Experts of a small language model.
Size: 12 layers, width 384, vocabulary 8192.
Experts: 8 picks a token, a softmax router.
Training: a variant of Adam for the experts, 9998 steps.
Below are experts of layer 7 (counted from 0) of a mixture-of-experts language model. Rows are named router (the router's row for the expert), down (a neuron's output weights, with its number) and show model dimensions 256-383. Each number is 500 + 50 x the weight over its row's rms, rounded and kept within 0 to 999. Numbers have three digits each.
After each expert's rows: a language model's description of what the expert responds to. This comes from a sample of Wikipedia text that the model never trained on.

# expert 43
router:389449489562428513532489483507511522527457527506457537552485604474431547508524456450509445466478495533443521599432505453447494490603506543389510516493518520535622597556522526499400436509509506460481592538583560460483442447553556510531419480484554430476494455471556438536423525533431511454538427483499508405530464509435446405515382503521480522594510500468550536449582504395545448455395
down0:572583565455586436423437498536497502457439535549551460537429529609456565520483551473429531534570521480504485506515480482552574516467487503490593481500476489469502453590602508594572506459440461523504478510523467412524468517464469479478505543465529459574456497447593564495468454521429394457509554423475422455467556445514427558478588502526506478502497567465526491546529473591482478411509
down1:506598539530512547467586489462496481475460552556558555470435537476467468553558502516447518521453411586465408535509506502407457519562416511467450513504496546417554535510461446538534502445501590482503547501457540531436527504540608422476510415487478456453481485564552473564520502485600499499580540498380460438485533494508487531641553505517519527411548536381375499441496552520460444547588
down2:476462545585512575503583443433529555495475498572390573496531582509534560559523415488557588455547411496508511495477528408420482513612513496496535474531475499568510575452547514388454531370432487474494551585524630588464422437477562520520468501463481528462495434467536477608487490530498531447541402509488562372512459576407461454551357530437496457534514488450570492458554504407601499490471
down3:551459436541569587486598592595436526534502508517514458538620545352482522390560550470562542396518487502456505632539569582534453540543493498509459528479457517465516515570485585483563554608492492448490460551554550515417487467490416468493536588487423497504611556551515522467476508492559528455546561553413514431442521501447539561481593534581503474472470506544518488515462610531473540500477
Description: Nouns naming works and media in entertainment articles, such as album, film, song, musical, commercial, comedy, and words in titles or charts.

# expert 40
router:409471446486459502541460500472542486473564478471544528536589598407461515461575504500437444467549499452395549388441530491454508458530454500536444513490425535496452478546533559603503472519529595458429612483529504468543503471470520437537355460509502500516448497502581478476476454475425465578465458475462447532471483565463482461415430486525510471525515533480557545397540548461478469503409
down0:513462551484349547451530491378484464448474574435473493550561513494543540553463486534414516458475508502488490569522546492570458455548450559508509548404528507463526389475458564473503444596541535560432508536472562517444493474499539464533502497500504435543529451608439509520460448558434477512546439472504537513430555573457543546519502572629439492452467489460491504400418592462494503524508
down1:529503510481479491494516549600518434456533436458572507486590454430498529476535467532486560453448466512521499445493471508547430535462443500542489501576511486548478566555467496515451504478479385463489462480559527517587553495454370513488461562529422509499521462426546413487462494499546503422530546471463493583509330503406427478531491496485447575472590450541515504516478470555540442459474
down2:493489446547527548583507507506488536453552453459504472494514442421524483527561502513557447460477524396450492394470547499523540417552498454446481448561517501474464560572500530477504489443527531496467587573530421498568550524479469496513474512453485558456483455558531589516458493354642525481511537426554456522504495424522490595514481409507480406432598533557489535541576517461454480490382
down3:471544395497562429552410533458504542529445462526602485456526452562519518453510427536469467540599448453502534403555473495496456477454484545529504463490482583482447587558542448528486494513532575470437498445452487467579498373537463491585518448435509577487470475417490502465492474420543459461505454460502533520446523481542515473457516474547546544482557591500519510551528478594476524518481
Description: Capitalized words in award and title phrases like Best, Outstanding, National, World, and nationality adjectives like German, American, British.

# expert 57
router:498531435473477470442480523585475561507412509570442551512489529435496452415607541554520520478468534577531506467541524372448528492554499562468494524505538505554600570516476470475474550516463543454450513470486562456546494489500458443481520481463540499527483442455506463451468530441487545504515520597489485455488476579496446464463421477500500485545405498322478483488441597510463507498484
down0:580475471586469552587441481557542512514533488519438599523519549477469473564529545505492514518531497418407508512521534536444545568562441452592524499533416566504524512565533477446545515440409480531493467465574497445501497402475483504519491602577492531454461481481489485514569515506475434620510422490411501469385514466540537533452423442548467553397488497461529512575421554588519492492462
down1:480527498584474488412464581469515514422604494528535479545531586419526497539465456497611522493466487522506423440489481485573531407530500478455533565438476501432490479555516517579492473579546526480463528562494396484450521489486423414464588457524526507464429529501420478501408534517560500489440490529481468434405568437453549471478571532443597468493544381452531559491338646538514557449452
down2:464524522488558510478419472562416560477446544553527444472502522562373472609435594537409448523465576519389442531439497484534473527551527500498466505468561453470531467497481465472558500444472478361416500525563505504461529411563457525516548528537511510519455442499446477480481404449501507605450501451448470471589525516535547509416585479501560518541608455451497583442574537567522430508517
down3:541537571447579534478468465380493477465482435516535570423459458455479529532519479500434467503454508533590555617561450546494480496494564460496466544466457562528466530459560539435489495531503413507472381548509542501475471461462636524500607482544487446465587541522469492511538451452495531511571511515480421524475496444537446554496492499476531504443522416462552443472514459581505548607482
Description: Inner word pieces, often from Greek-derived words, such as rhy-th-m, algor-ith-ms, -raph, -log, -met, plus home and birth.

# expert 44
router:514523481500462492428505563480478532534534533460455467466471612550497529508440499466531431503423537415501565528509425462543365509511471493471549501456480541576461511479532506477422536477470448596451469483527473542490565510551567537573503610512500498470552581520495454391388506471426476455560539416419449439514438607502555521402447530463506544507513505480571520491595582532512578522562
down7:498438449435503488483448560456504544542454476470520417550479540434465674488517458567428511504537445591380519442413568501531540478480437570536538501490541485474583545474544413553639430431555541485517575552442533523553444427575513489446543487440508490507603470510476559498498545545590472556456502468575573554554506501520442455538450506466563469486477493456532493492473461469446444396461
down8:532469472375404523512467578447441444594497409469443529473440532443535502538585526571439520505548549554487482524530524551559592499482427467560555596499437385414586454535501495485481458564567623442527487472458412527505412375462438488542512550563500408500507547499492402520455606469438551580487516484462538481453479530501479514415488507523547440480493484578499454597465464496547484527562
down9:497549479551580425445482422479563466463501530417472568530583526704494450468403478504485513435533421536498587575527493555519400511568501478467560416462447488453484514463461459492440453582443418482499487494539539533424583550520480512506483462476517489586470504504544487427448486538462451569514502545485441537556536536573507470543512459534477538554503489522431477611601522509436573469538
down10:537473504462469491452433527478528444559365502523437470529548414505516484476469442454485470539486567471488514405485472489486523490485546577585466562524494454453485426525582557479507529503494460480541495479540450453562482446447502531511473483415561519663608458479558435568480504542426534480452541493412595487483530506476451466462495515479485481520448529500631376461472553539510534488481
Description: Verbs and function words introducing a name or description, like called, named, known as, considered, appointed, is, as.

# expert 59
router:476525451475481418510433477517482478432573490409506560474413488420538487530531549533546527641517507529581507574453459504484542461570544418571540535492482579444438518545475458556451535493387440469561480458461499425525481578446591446535410489511540474570481451504462537539428601559492455472486488489506432471534515557479390554450526475460560495440596476563467489450543502384425486454471
down0:511554514480465493623514477555521416522517493556442567485575504558399487500504571458530491472444535550483556463514523493409460424487560456511566575501427534445569420438530497454463530520556492522610568541521406447441523494407468472550494620504471484509439564529541461490467502517514540540452511575560582428376513488576512505477422598448475505438521439507442476491500617449569515557422
down1:469434434496509437452464456506524501438427464568496552533556490552542445512514330534517550460481434447555468516512563466391493440503482455445470529579448453438523458470519558492399446506582588597523547453564520470540566483522474566479507444413482505506422512433541527497482427517537543491548522499564541547517542443589490449458555524432619556535452525499583461559433531594502565526445
down2:497585494522505590501488473495463483532490494378445531398503422478498528478494539476458410491447589523568601467512518541554441517487464523476496457567508524557417540512504365482516495523435466448537504571505421480565507448409536503432587551538519550460555547534473481496409484520467533497425536486542451475515487582483484500478409567468502513514641491409448492465614532458445465491569
down3:497375534504541491454597531571419482497510424539558452562520509578537560488492486531489475457581514537450501465504531485440497467462497588544462478530473521542506522532468566468497425522355512514527470471452480513521517521540531492532583603513530526458565533437547451498435530386586516485462426514533563476499613553443458481553490487484460509574456399476508488538427494597538542503559
Description: Single letters or short pieces completing a surname or place name mid-word, e.g. Dave-n-port, Anna-n, Wils-on, Pal-m.

# expert 4
router:454504581502521540546413520489544524487501509572429536516511538510599444435473486453581583539534474565576511586508496402446509562545520580433542479535491518486565448545530415438471572482477553424502477490554533536451475551539530450482487469448516538506472519390489590577518448534508505506574537502498545501453409493504455486410436563527492464546456504486547580421559466413569468461476
down0:533515519452530566522476563591521438500442517482487467493512450488506406538540568455532478490496447522485520494492503480532506576449639439546465491549516553641498447486437509525528561471425430451504476482430495552543517530525460477468462465544473442611452601494488467537486480530472493454494535520513561449497500478536517476490517494495518504497517517571524712491504491432532502450581
down1:476462530496469455480520422485504470480466583514451482554478443459547437494509475434527533550481466497489531470523469426522520385584500457501521563401441463447585456677475501419458554495492596556519553424419542345546530470439517500509451531473463484587425510453533531443562511480494439416503490529564495559495584454500481467480495566529617552506441433570543504526474533559491609470514
down2:474498416476417473574456555429453531535486441549452387510519467502566484444579496466520498583505490505496552505463526512549477509510562568589643506476491545460509558434625551434495535500520506458419570484413406470654507441484489448491466582460604588518569437520419541536555616523556586437496487519459448437568504470517460460466598546440505460523468528541522489497533537484520609575497
down3:382491542475438566472519468475474542465539476587478581461489527445545430472602510491441551525542480496583551552488542522550543423522480505563531516517489521514508519540502457528536550528551464591534471484511496546492489387450554473529524448499497560506523477581490542489429511522482542532469527452415431469491621522493474520468387546510371486529597419456490534491457461470530505465574
Description: Word pieces inside or starting ordinary words, often after prefixes like dis-, un-, mis-, such as disillusioned, unsurprisingly, desperate.

# expert 45
router:510492544485509534511505495530486528558498569486521561460495528465598496477490455411480447462451542508468558512501467423551486539514498522470527449492549537590445571406646508500463531485508425602395478486518472535442524446519525525478494541535496508516586573503530397514511484538448472564540512501515543493516421562477535486474418499448578542486534498523601523488472409575515556412523
down0:459451511480340512432496426578516468475491488500519478489433529555516550504445447491591580423487461523503525474447452527555533493534473486539536474520440523531446571501534498411524488447455537568534509474535483466474587529429502552469529570506532544580520526453515484436426508541522425482487486533464547451579439450478469559465491549466523549407542530492542615511596530574531532498483
down1:566534539500360559520541553564442444583474488488495451550572515427497546530477497553523545414584517460487510465504472580577543542472489441457482527403480567525466530477544514466513519537528479508470506483526468429509421413489370524512475518562530494496455538508481473588404403458436504413478505458516573441456403487477495452554470568405433507484472473464439508591501417527499528548529
down2:465477609511420468515543515507326499599483442546474499416470489416433522529412486525537536467491498505392525383525488590539524572543432531484504580480511503526472546488500558513494488476476497567476483562485413498424465495501443476544429491530521601500454557479457404501478488462494523531515478515426562406636567505456386432485508399464394438474511482529488457500506410530513515530510
down3:522504483495364485516498522529512549486542450462472399391521465524377460537482576584531456488479506518491507481509519645488505466574443567497481507468444523472590487476481362454481503496513489505501611561517504520480476498493565501547487491536414571482501539531476500466382509389523465465423505416441414516527506444512610496566588467441532560518522545451423600475494429387492507566506
Description: Connectives introducing roles or reported speech, mainly as, plus with, that, when, became, such as served as, wrote that.

# expert 0
router:531523512429470539445508567494522470475482517435514492503455434460561393452588448443583464503438508604572426520448575465519563542494534553407531560528491491504495458553593479402479546511440554627555506479489451486451535521554525399458629398530576426509523496492538522512568521598455533504439554435551503563452461416537538479508520477457464463445546450539537479548470513514488560517554
down0:428534578441612430460584570441539557506465493573490520572579522532563461511468509509387514526455522359523452436501508435409510501488556520582510506457501525515480506516479451423528529511583506447434449558496546465475465495558491503465501511556513547498490604509501506534510496558580510473491584554445507453538528469456498459483429419470534565446488536447443460410498516503518545476402
down1:457516493569473568474476454491517505412465500452573501463502607557597528508438611555541462538510475544466517473516437442512469518515475571585490508446426581503453471460436458430425478594428505375405487498506506540434512442549507532546530568517574492553434456477444542523479538476571561558468550445570541547502513509456563525526504494488493460568560415554494537631539517501456403488544
down2:415556524450543424584437454461526478447506483445546454438498604501404477494518508505458563463590416449477440576473512528547402447468514492532473539547500519532423536551498459466407461512517521511376508514473547472490554536409567510542485511526533545479442495415452472531538524573602525556486491514479575601478544463466397555488595549451481521487552463464499597515473378403460529439522
down3:489483564459446548405432502487551521473496452468470493476441477577424564484476473491528555509542488515522448638524494515450479505455516518418512490473476447525459474515462444537512505599507557529467493638507489559540425476531458482479477566504491302526462561521463513541478550456433537602488532448488420483493445468480530445491569585581557404443518418509540439535499539562420585436484
Description: Prepositions opening time phrases, especially sentence-initial In or On before years or dates, plus during, until, after, dating back to.

# expert 1
router:488486378488506495433562486465540480423449559520514484497521548500459516422545510572585427580508522541481647434459424449418529540520497545511459430525498555469482473471485424482533558529466521430498506512497464518528435565524514481530438473474462486612412544543543344447527515477491492413597504561480597484500501485620447466421475461489530504522493534472433468338558565429508524517446
down0:527573483580488496427610469530503412538484396511447438511538433482465453561519571577460504387521445490426524532568457496563416443487470528473503360487482491540512454507478463533447436482555477444491588496463478423547525442501470487569473436487491597423490498532540596517456541463515548457601430532461535556457566545454431500565460484518514448451509495479427357496633494389441427397362
down1:443506456470496580508506532532477531486415505525548538452474472538479492515405572485574467561538580560415460518479493484519488424559537442510548504427555545425483498519495504546444520613452577410525447565582492475492538586481520511500521474512528591558476512383417537490494477465593515485474505492584428521589452482563493479444533589506530464487388511511600499452505531550453477525487
down2:474493396440453465486535580499449488504492538486657463521552487551451393528576581409556456460446585454433521436469568494483477653618493468420476486466563568498563495525530475529501559552480567526590457505497441556559590463555500492459576544390510497573506521427494515546538441397494467471448534497449486457471533505510485406533582563525523567468511521525523458478445487482426433516455
down3:546503551520449493497502435560572484454397484555483518461497455545499531512445505522442489506479435472560546482454503479527464518447483454454451489429502524497619508467537526544422500563457529570547392478590484483494477499543420504383471496430425528510523543501549339496532474540572411563593444492393514432482531502549550636455463389471485457567488515544485481470570496553552542470547
Description: Inner word pieces of foreign or unusual words, often German, Italian or Latin names, such as italieni-sch-e, Offiz-iel-le, fami-lia-r.

# expert 63
router:510588483550509462424420486647439568465493510608590521593464513543569502470484490479470547517478517433514432591430486570455467512616496483424504518501470514494599496499480512515488506555526463471416433543496499572465461538493492531452554523418458496517410495465548514472546482496535492575563429539482602505535456479559480464496571572544498506491417417483549480499540574530601554521557
down0:463507536518524467494550559483517519489493495437500477496517487615487485495471403480471553489530427415519415539476595485557453531444510521487500515427441522545536500415478447449453544445549448502495423454443527507536511661490573537465482551442451487477559402546446502500549450593503456455559545507571539493492508527468579493480412500442499447524519540513504476498493450500550507600497
down1:464523411455496472546496578533468489470424508448505536565545457483482495545604444450504593522479434559508499371477494441428546478460424548589426429472509547448562551551538547507538506491507490478472387467555544533473470495471676472501483489587478461486457470510556467511500449517536435487466488437567435517422447509499546554534538479523552457545513503457614462528442490504434531518552
down2:514473487440462438510521491480528482432436595470441472584530537482548519438492429538460496518576586391507444449503540505425407520436492572558547490415554423473494506459517541415507494503435525529525379420459504432511542490495535471498515453438409482579546475414464433510505483453469497538490488472525415403546391523536471452481635467517375579540497511492496525544520499475492456403547
down3:543535440487457456425568507521554481567468558490520513447465600484547455568543470489435416491465400431380566579436486538442523505507453516473581439502544483511597509433518550505514458475512338509524521555416463482439493529577505537392461545481504530507575471479426492512548518465458478528486484474595471505505483506463516492584523486552516437514381534481541492482495607510524423497489
Description: Opening pieces of longer words, often in species descriptions, such as ext-inct, ter-restrial, exp-osed, emb-ryo, inv-.

# expert 38
router:436463522535503573462561557492578457494534483541514526560533571570564408435480501490512527570501542533514480533410424475453522542511512545531511581509535614471555464524420492474483516549420420420528458498556506429521467565528532389501510486434537544537445511451437481598425477533525522479513371441576513567524508487541487489440470574480516515519535473526541457487453484516519477463486
down0:451542521535429510432511534409539493595513551536406472478461534488502421474434537511539543489467523561480454553497560454515515470481515523494513435463571604512530500543408533424459517490487567494505514542516540488530537455603424427422553454530532523508522559485547487585435515424470571534431504530546520452435500374534557514558480487471447527559445459433459484488483532496508538451621
down1:540542555517468419590499563501487486424507426479541560569545526523493551446487494443528426480443463444527523453510469450519511432521514512408473573602478489430440492531470538523445590484602536404491527438552501549516527498543348436596424440500522535573478551479547378409500396480475546584475506545530506482447491513549561483469390498523501528445509523516440573504465545517491488519432
down2:471559528479504404507432480481448402535410579575534517454555505446487511505467460513417450520513541508486527389487480516524475563474535529444547400499496529478529516544381516493453563568503538414528514401463542465555556525491474514495433529510543556507448435488496532456439560486518521585470440573499533357495504461568530540514494482471487583504516533476552494412610504506522508408531
down3:478551479494480495498458509440485580492506487541458468474485555494552464490469573506458408459617450427496494481505497458536560600521414482599501543447460511459599481540475578508520527552531436525433566506459491530444562415598464558498455498526545552488514598444485494540552469485449472496456454463577569503479449382457537505468405461614447550477443485484423529500420557461521515444445
Description: Middle stems of Latinate English words after a prefix, as in opp-ort-unity, imp-ress-ive, interce-pt, contrad-ict, man, contract.

# expert 56
router:467528540438430494468460470486516395458478543418507495446549560447571475535474513481450504484510497479567458509505385571479510489547495417443460534439353496457449437504540495479510535565454485549623526448512450422486542491444488559568419421534565534542480527508530522538498585514419509439465472466502511467478477488456523519466578496524485481540411471515503424545474495511486508500544
down0:497514610474491588457514428502481491484540451563480444458563532473510504465535519439567455413522521461464455534444528474414530510561583552544532511467536548609574531560519561476479505538492452406440556424500439433556486475429481554443463531532379592498450487483471540477411501544545559432525525534401477432492470576482447514407497470502465470532438445549506540534426526535517536469570
down1:534546564473533588528443503429543418513483529553586497496457461390547529547440462477495526446384456533532535406499461465470458537442500554502503502523512518499498537479505492539544427571541562488599571457518566490473473411487411575580524416449565530533519500391546568498391533508459555450524506500506466503494515549573525494512474523445502466590388496470495571470434488535438620549423
down2:528481492557539490610528470438442468484655535355510512442449473461465469474584458506490535523431509540541463431547486534398551528482431452392558496474626540486484473494411513539449398473441556462404415493458509525503396453465505519477426509613482459442516527516479429535437380488623501475562529497555518584515473598372558432531438478481544545563461573491546482444507549492464397491476
down3:474553427455598531455428397516510562443425502707483461558501481551524533531504504541514475449455493535456528484489475483549465592524505477593593458492543471503524467463495586420567478444458605436549483451473564601522515493492441533540603526561531559512424428515528563483494461609483446479509446570502511457568458502577506377527571514491488576487504488512569516537514512601587495518450
Description: Of, in and de linking titles or institutions to places, as in Earl of Rosebery, Borough of, Listed buildings in.

# expert 3
router:441445491494457559425453452450570524479494543478448445450467518520481556433480550485531501520507530527539511521515523449490531510482549620513475518494553425515459430506539482404517506552478461535520496551497571502480547479520468529526472615646483435505543402573552530496486641506392470574422561523478459522506484534512414497433472475491448557562514493491519501575505561494544550523521
down0:483476464512545543540527520422505536520524530455511574522471502483461592563581559465536515423475453447521512485579377577514606472471393454509477471507547492609441468460549423623543467591495477547467493490475503560473452474415505566497463601605450419504548510531516489607476469370467460470544501514563494492482545587364469427632505437542520503485536552523499528639521405512461460483540
down1:459505463521550560495551540604530525514543454554451596537555478558465427509493504480511506453521509494491474492513483499515502537518435389474522592524518500550569455491535532484460420468513533515582486514504405433446451510531439568516448500525531529497445536424508513478561450448404505450535452561528458489407590441481449428561486431532491546485451507499442588544483545489529476444503
down2:595497581539536602583495544474550467588539497571477562496484511445519464587564532434424509542534470359430421482435430546518504486580598504553546552406510505558546524452436487486463525513469497506372488536530447533471492500475571594433445521557418471385466469566488470548456449461544446424542437540464556499504530543480534475508439364480499497526529536539503545565447499470542523443513
down3:524533478403517466522511562564494457406441541550427513516602538470435503433463460475571512584454459497509545498424526480524407464515627559483426498583474512451507489535429542438519487533525497409542471539599497479517522561569470513455562431395521478492496462509495404503579483621532502534484541383500569457465518464619480569452445440511577449531471463495511504475489515494488502500489
Description: Dashes, semicolons, pipes and digits inside birth–death ranges and dates, such as (28 January 1892 – 8 July 1979), 1961-1964.

# expert 62
router:377491523547575531481539451516526493510495608530495551526520438488514464448506506519581513542461587535602479530490536511398478456571519520534453484485515513568381455547457436403476557520377498490524505499459520475482567498540504520575542506533501427429372502428539496404521551519435508383475517553536419526535550524641573432462490545467561519424498515498491467507432514395551481527555
down0:410457507477458487413605465458512590499565500455536521483500595538615546433478570549482451422514546500502512501478498559510448486459435525415473494497454515484571543488502504601527453502498498533435476457480474492531501496576560518495554611574490516546511498497524586579482506517490566471513513586361520505504494492442496469552416499504532461567418434366498584534510541483364491551544
down1:468548595398516469471442577494503483581469476447515519455527486472550482496582455507491491532538550549514472452543541452535527531504510553500561522537389503455424521449535505417419441487447502447501503523434410492531538431458642510501489529548517544555502456469547503530524513520506424548409483413545565450513449502480557539487464568491528552472509507438480467505499311523537547447436
down2:473484561393455583430500475416409431557455510533479534548483563476493523525408405487545554484461482496550508417451573389497506461399539545555484512490588447422476493503610493475481479541528524554536558516435513535554483511517422514459522476437482478418487559487549530567439514576593549528516505540587462621486497400511488504460465556544523452511535531527410527439475529574496497441503
down3:456509527436597512551448577499487546509533404537527538480532557466448516480577451466572517543479492513445489574510431466517517558473549484563590482485501467478511569525531482439473462503477466432521504400525469522528503529450536469483392417441554596500532445468526526424539495586552409475528417437579529542487485519588536526474516534489529582438471506526468503367533477547552429484399
Description: Periods in abbreviations, URLs and decimals, like (m. 1987), .com, 15.61, plus non-Latin script byte pieces and symbols.

# expert 18
router:464580427537461477483469443533477481490516527514417438466573500532530557533501503523558517463536476535500539523475504511550403546537612544452467507591526534542513509545413553474473506515458431518503493524549448467505501487585439466476470502476582511489361535482571496522516458523417446487515485638516577514547431490504547501511486525539536590527450400492504484472560512554519502426478
down0:490517476442472485527529506551570537473525487466520473414457619431461512475458452532535424510494510503559482420503535435501516541528414539405453481502536396492471527502570487560459514425496435512527515508462515506529450534579485527518549512508392543475652488514489544497470494538520532496532519507521478535435477477477489408532545411445452531505477552467448487474501371501408456543541
down1:534435513561503496500512528506479592407576410560482462510577516435450567500513506543519455600518526460553458493535497481608514501468434590507590426510588432570463544489473459476464515519514535488479487487491525496496508520491491523565480437477384474556520461460532483459576527449500425617566567550437524440475417515568507406565480521477373492537402506459449553393469526507501563514474
down2:650446490488479460480525445511537543556514388565427435456474419486553418535470425402518455579446540458508550514516486494588443511590574440529477527457491491556513445558421545439476567534556562574496489534519489502518471466451444484458505541488454557498550590499514492483529560424477522427511550593474487506474509537500424457519465475504523569480552454496438489525480500497511534439573
down3:483538532436486487484474441516501484453397548539543539580511464494513465464563562542401470467480525459472531493554500399526538584460537560513416476494539432565463543488564474463460547410460385519543599558508469481519562515455485550505469464542487562516512478535541507496544389502494579532489515464468582542456493441435372443531494466482465441433564463557575480553586471468465483489426
Description: Noun stems after articles or verbs that often take a suffix next, such as part, war, list, campaign, option-al, exception-ally.

# expert 20
router:505455434495509486531504445519578497444486477469541600526535483489580397434551526550510469565485385510509445536447502492529468427476591592548510475601569574451489484578471473462498498639605449450550452497438525558437583487522499510472405474448529469519383386511444485511492485475508416474542459454515446437547485563533572468513472566532517470524475367543529485512484438504439446455475
down0:559620436542535471508480467526487414518467526472516498536582454537451499526504468517492444499499564586523491525570557477464498532533476483397536508541568488571482492554586482555484439474521454461501554514459395635524506456448503552449532529436440561563457471545382413468430555541594602479493391578448485522385444557455492566532478562545480470472514543607449582492502459542471607492540
down1:512475531533564446637407567572479502507464446477440538498485590455540490511468452449522420452526465388463497457524448502481496506488420500461519446652522539574481493468419547490552622458468521496498439485512459448467450435474476525490479496509458586370454504480538419491551524499512593411584463541504445405435449453472506466528494466496514574497445463544435526556447553527610527415500
down2:534487556559542575517548470503483536467524485459540493460516503477510541472511484491514551520510471523638389513500523529490532481481530510465438499500549594414540516420493409494539550610535493526553496575417519515488494488452433464501492553464573538576506544484490451550419425496545449425427616481580483481523482514559608452491521547578533481495470408446443524415461566548538492477500
down3:537593468524481552426509520474463567435510364466452440463476506420548476506471591594521583418488576513597485601484485475573589463516482548431518490487482555563556482546558435474590481434473548613436507498476483467455560606516488466536481554525435505516507491479514498485478522484467498469605509496433493575526443370481554537536454562551547478449574577552437487590503531536493489536525
Description: Short consonant-heavy pieces right after a word's first letter or two, as in f-it, M-ob, Back-str-oke, Mi-oc-ene.

# expert 54
router:540477425432494460458485551558484466466527490509479554534421514406481513496560608512426528434479550510488517429569532529475440518462502548564462595525577570592464461545440432456629552516483523492556488461553457523495501532500384352509512478464507515476533454543457474391578525497441518412481591571448541516457526456544449476495522429493546485463577497521530473446514528421442428507536
down0:433501610547448490490451580558470549467565461524452521566463495548503556540557486551538536557454546567511436542455531456434499562538489456445602510589423535466634510573581491472557596499423529487523618514412570553545554482491486482461521532414548541540510504499527540494474461394496451457432506576474529496498481456405495495460499690506461541451559565476466384450407490496486432583464
down1:493538384564496562493498521589606457476466472529424504381575456555572529455509581510530573504495542654529533482593506454488508542522569529460486533557604518542502412529484410560468490429354426498455433526465508489454470553484437441480529474375516471528474534457516517487443599498499482476422496599491562495505478556539563500451407558523483589587481488581505515494518530456485540415490
down2:446591532480467529505671494524628452500550552589465436385449514478448436499438498552503569532629470483480554528397415549480477519398405575495536573535479537509506480628475405446502578459480445495503605517465485489441361513452494496524464509515483383525536473513498442479462483367491624492530508359498516553477538457481502458555482526476476452492504571442456494505506472497567521437568
down3:485457427567559495439597476530476435559497537487474490493512375451527439527433407410550511442580553499543603563504514461568488419512400501520553557553538455560450439439505536446498581477536469508559524467530522472411448501484530595467557521580401497482546498559561433419471493483499456485533536463544494477406539497490514497429506479501486515505539494508422499580456500610555462524553
Description: Vowel-ending pieces like ti, mi, chi, ni inside Slavic, Italian or Latin words, and two-digit year pieces in season spans, e.g. Motiva-ti-onen, 2018/19.

# expert 28
router:460528445545492463482465430567515453412468464444494504495563416493523538514556464532504530419561511511461445526423498505459475460645475365471441484424492579587598454552538416546502465435535439490487536459457562488534525511459502503549532454430495521491346530507505451455542511525407499501531452528436521424422455457551470542498521475485503477483446445508470491439515514422521446481478
down7:531530512488507508514560533521578512511395506464546547502577526507500550542557438558522551519466501518535545468515507372564447482503498405529538517573435377465491585538447531576560422634424496477518567456541552565383441509583431470470486469459528440508483570547404350568467460485526526566462505451506447511533498550497575501481403493547452411522459551465425533535499443578610514514530
down8:503515500598425523467507454477568520540582478526463485499493420481572451532389442484485517605506422564495530460454531537548472464522468499496509463491598483521486567537431454529546585561520586523464568477494388439508496420598528496537475444442443477450493513449485472489519499445449538537540450540562509482500463529513512491537664483473510522478490434545496430520528511488390514515464
down9:465486533632466340495440468577440483402467518463480540433483568485564484496507579458477534576513455542465486460473480446434464480476493462521546558430405608387543489472498400425448461501447516563498537550594472367443525444520494504534535510442521588537589487455479465486437521517554533468532560456391523532442557555619511495512449495445458522467589462519575545566432548404405554483447
down10:649470455486658496516593517555430440520476509518533554583495456491492465453580428538517524616526530435472535523497469503432501525561500388498478539468497540422497541465539499461533510513429535552419549542502462515445441451517446420586475593609575519428643563428554433578518481444541464456497498472520510498497554529550500544545494494577544556558473554579495595481478545541508480482460
Description: First pieces of surnames or given names, often Spanish or foreign, right after a first name, such as Gaunа, Baldassi, Hernández.

# expert 49
router:581480426530483481423492463469476444448451515539505457461442432418352503504498477644431495545499445482490519466481508574448533501527495404465480443545498559522471448554462557492549524469586554481498535458532470466481482502461478451566455484509467501592468515598524471411534536414512499472524436490539516617504621481507438448537494509504509508476545481537552449502481513376444526565525
down0:513485429438422564470521479487456472479474448511456496517494452512539521467524493524466396597417544593504501519557556498480556501492518460549522447490432548489560532430450531495485459440542516453528448492497526603432416495524485481532522459496464550482457519510557528510609489460503520532508519525474432556483510553451464492464481479494478522532541495464508474428505628367411486469477
down1:549521501521553528483549487503452509528417545546504488513557436573476459459577409565480441439508511411578487493515482462550523439541564460503412474537485530506517449470554577525434484527439476405525538485570535594509579423562419554578515535510507497441599518510533499589502436481501487496426453456547477413434482549414560546480475456389472518562514587493513496461602561478443495526482
down2:445519533476561547450522504455486475507590440576551447573396500516525511481609519501517510417488532535552495504527536468489504541499511578470450514466486474370476495425551445444514529532512644413491583511517524528428460569522499540587570502533393508477595514512593497490435594493539532527472462509500486530435525438526435492458525456462487472472439554552434565509450421565563544530489
down3:466584515483484515557447379402488429500489531469554528522509410480454476561415456475448471565375436514537493502542500524449569450537504445444453376460571545496541491474509496542574480481521536492507552543504480509451403499547479424412468436391529416452490521604496523454528429540485583542500538402573475615477606522570490484484549509570447447519473532469449535586529579449481504516439
Description: Place names completing a location, especially country endings like United States, USSR, U.S., and cities or states in infobox birth fields.

# expert 35
router:460520514483418543525471474544434496503502479422561487502497474444550537512505476461488487455547586466519454525486462517474486530529494483467551568512461473563651513399600533526509566500498547588508497489485483460439489467475450520535546545587551461551633488516475446521479552545407448444506470497569510531423414428456503464468495508590580555451430508453524529550462455523476566488514
down7:433537483543724484491467491516478490490445499525488515518497515477528541433478463447516437508536520556507538531424550528406506528541531572488532511446495466481492434473434418530501474540512500457457539491508557528536498480490498549498446508456455528497431598461536593518528601529444530474445472614503452566507462491542535574469495535564555552593457514412542492491519543484488458427528
down8:518480568448528504476481581410473483571515519431514438444379563423529497534483466494495414499585538490508442465509501511493537486466496524618437503513572462454490585521500522601509500433583569497502534476593595515486472531447452500522472370483502509501563486409490531524535390432561619466588406430524531526468517511587475475389559483515480454500511448489520603515490475484474582528578
down9:514543498544546475496502437508517497437496572591463425511371493565521464482392549504556515581503544529495517482387460524596464519451511539463408546581527501465532551465436464412450397489565514566427549609536564571555521439587550476584529510472504476441419465471492540511569495497521482505539583470407408514554483470474487456566535470511560465550423489496602501565584486518530486483473
down10:463481490462502546409472465431425432463497590514512534397421528486453471469426448491418409597450578483524494474455436576422541556488512630423442475479441515507503457451507501483442518606501572609519557487577523555560494494532545504609503467511608485535441580493543469440431518571443539546559498424473436503481500500463531441548536449502512424604474544440556479472609466522445462548578
Description: Common prepositions right after a verb or noun, such as by, of, in, with, during, e.g. role in, competed in, result of.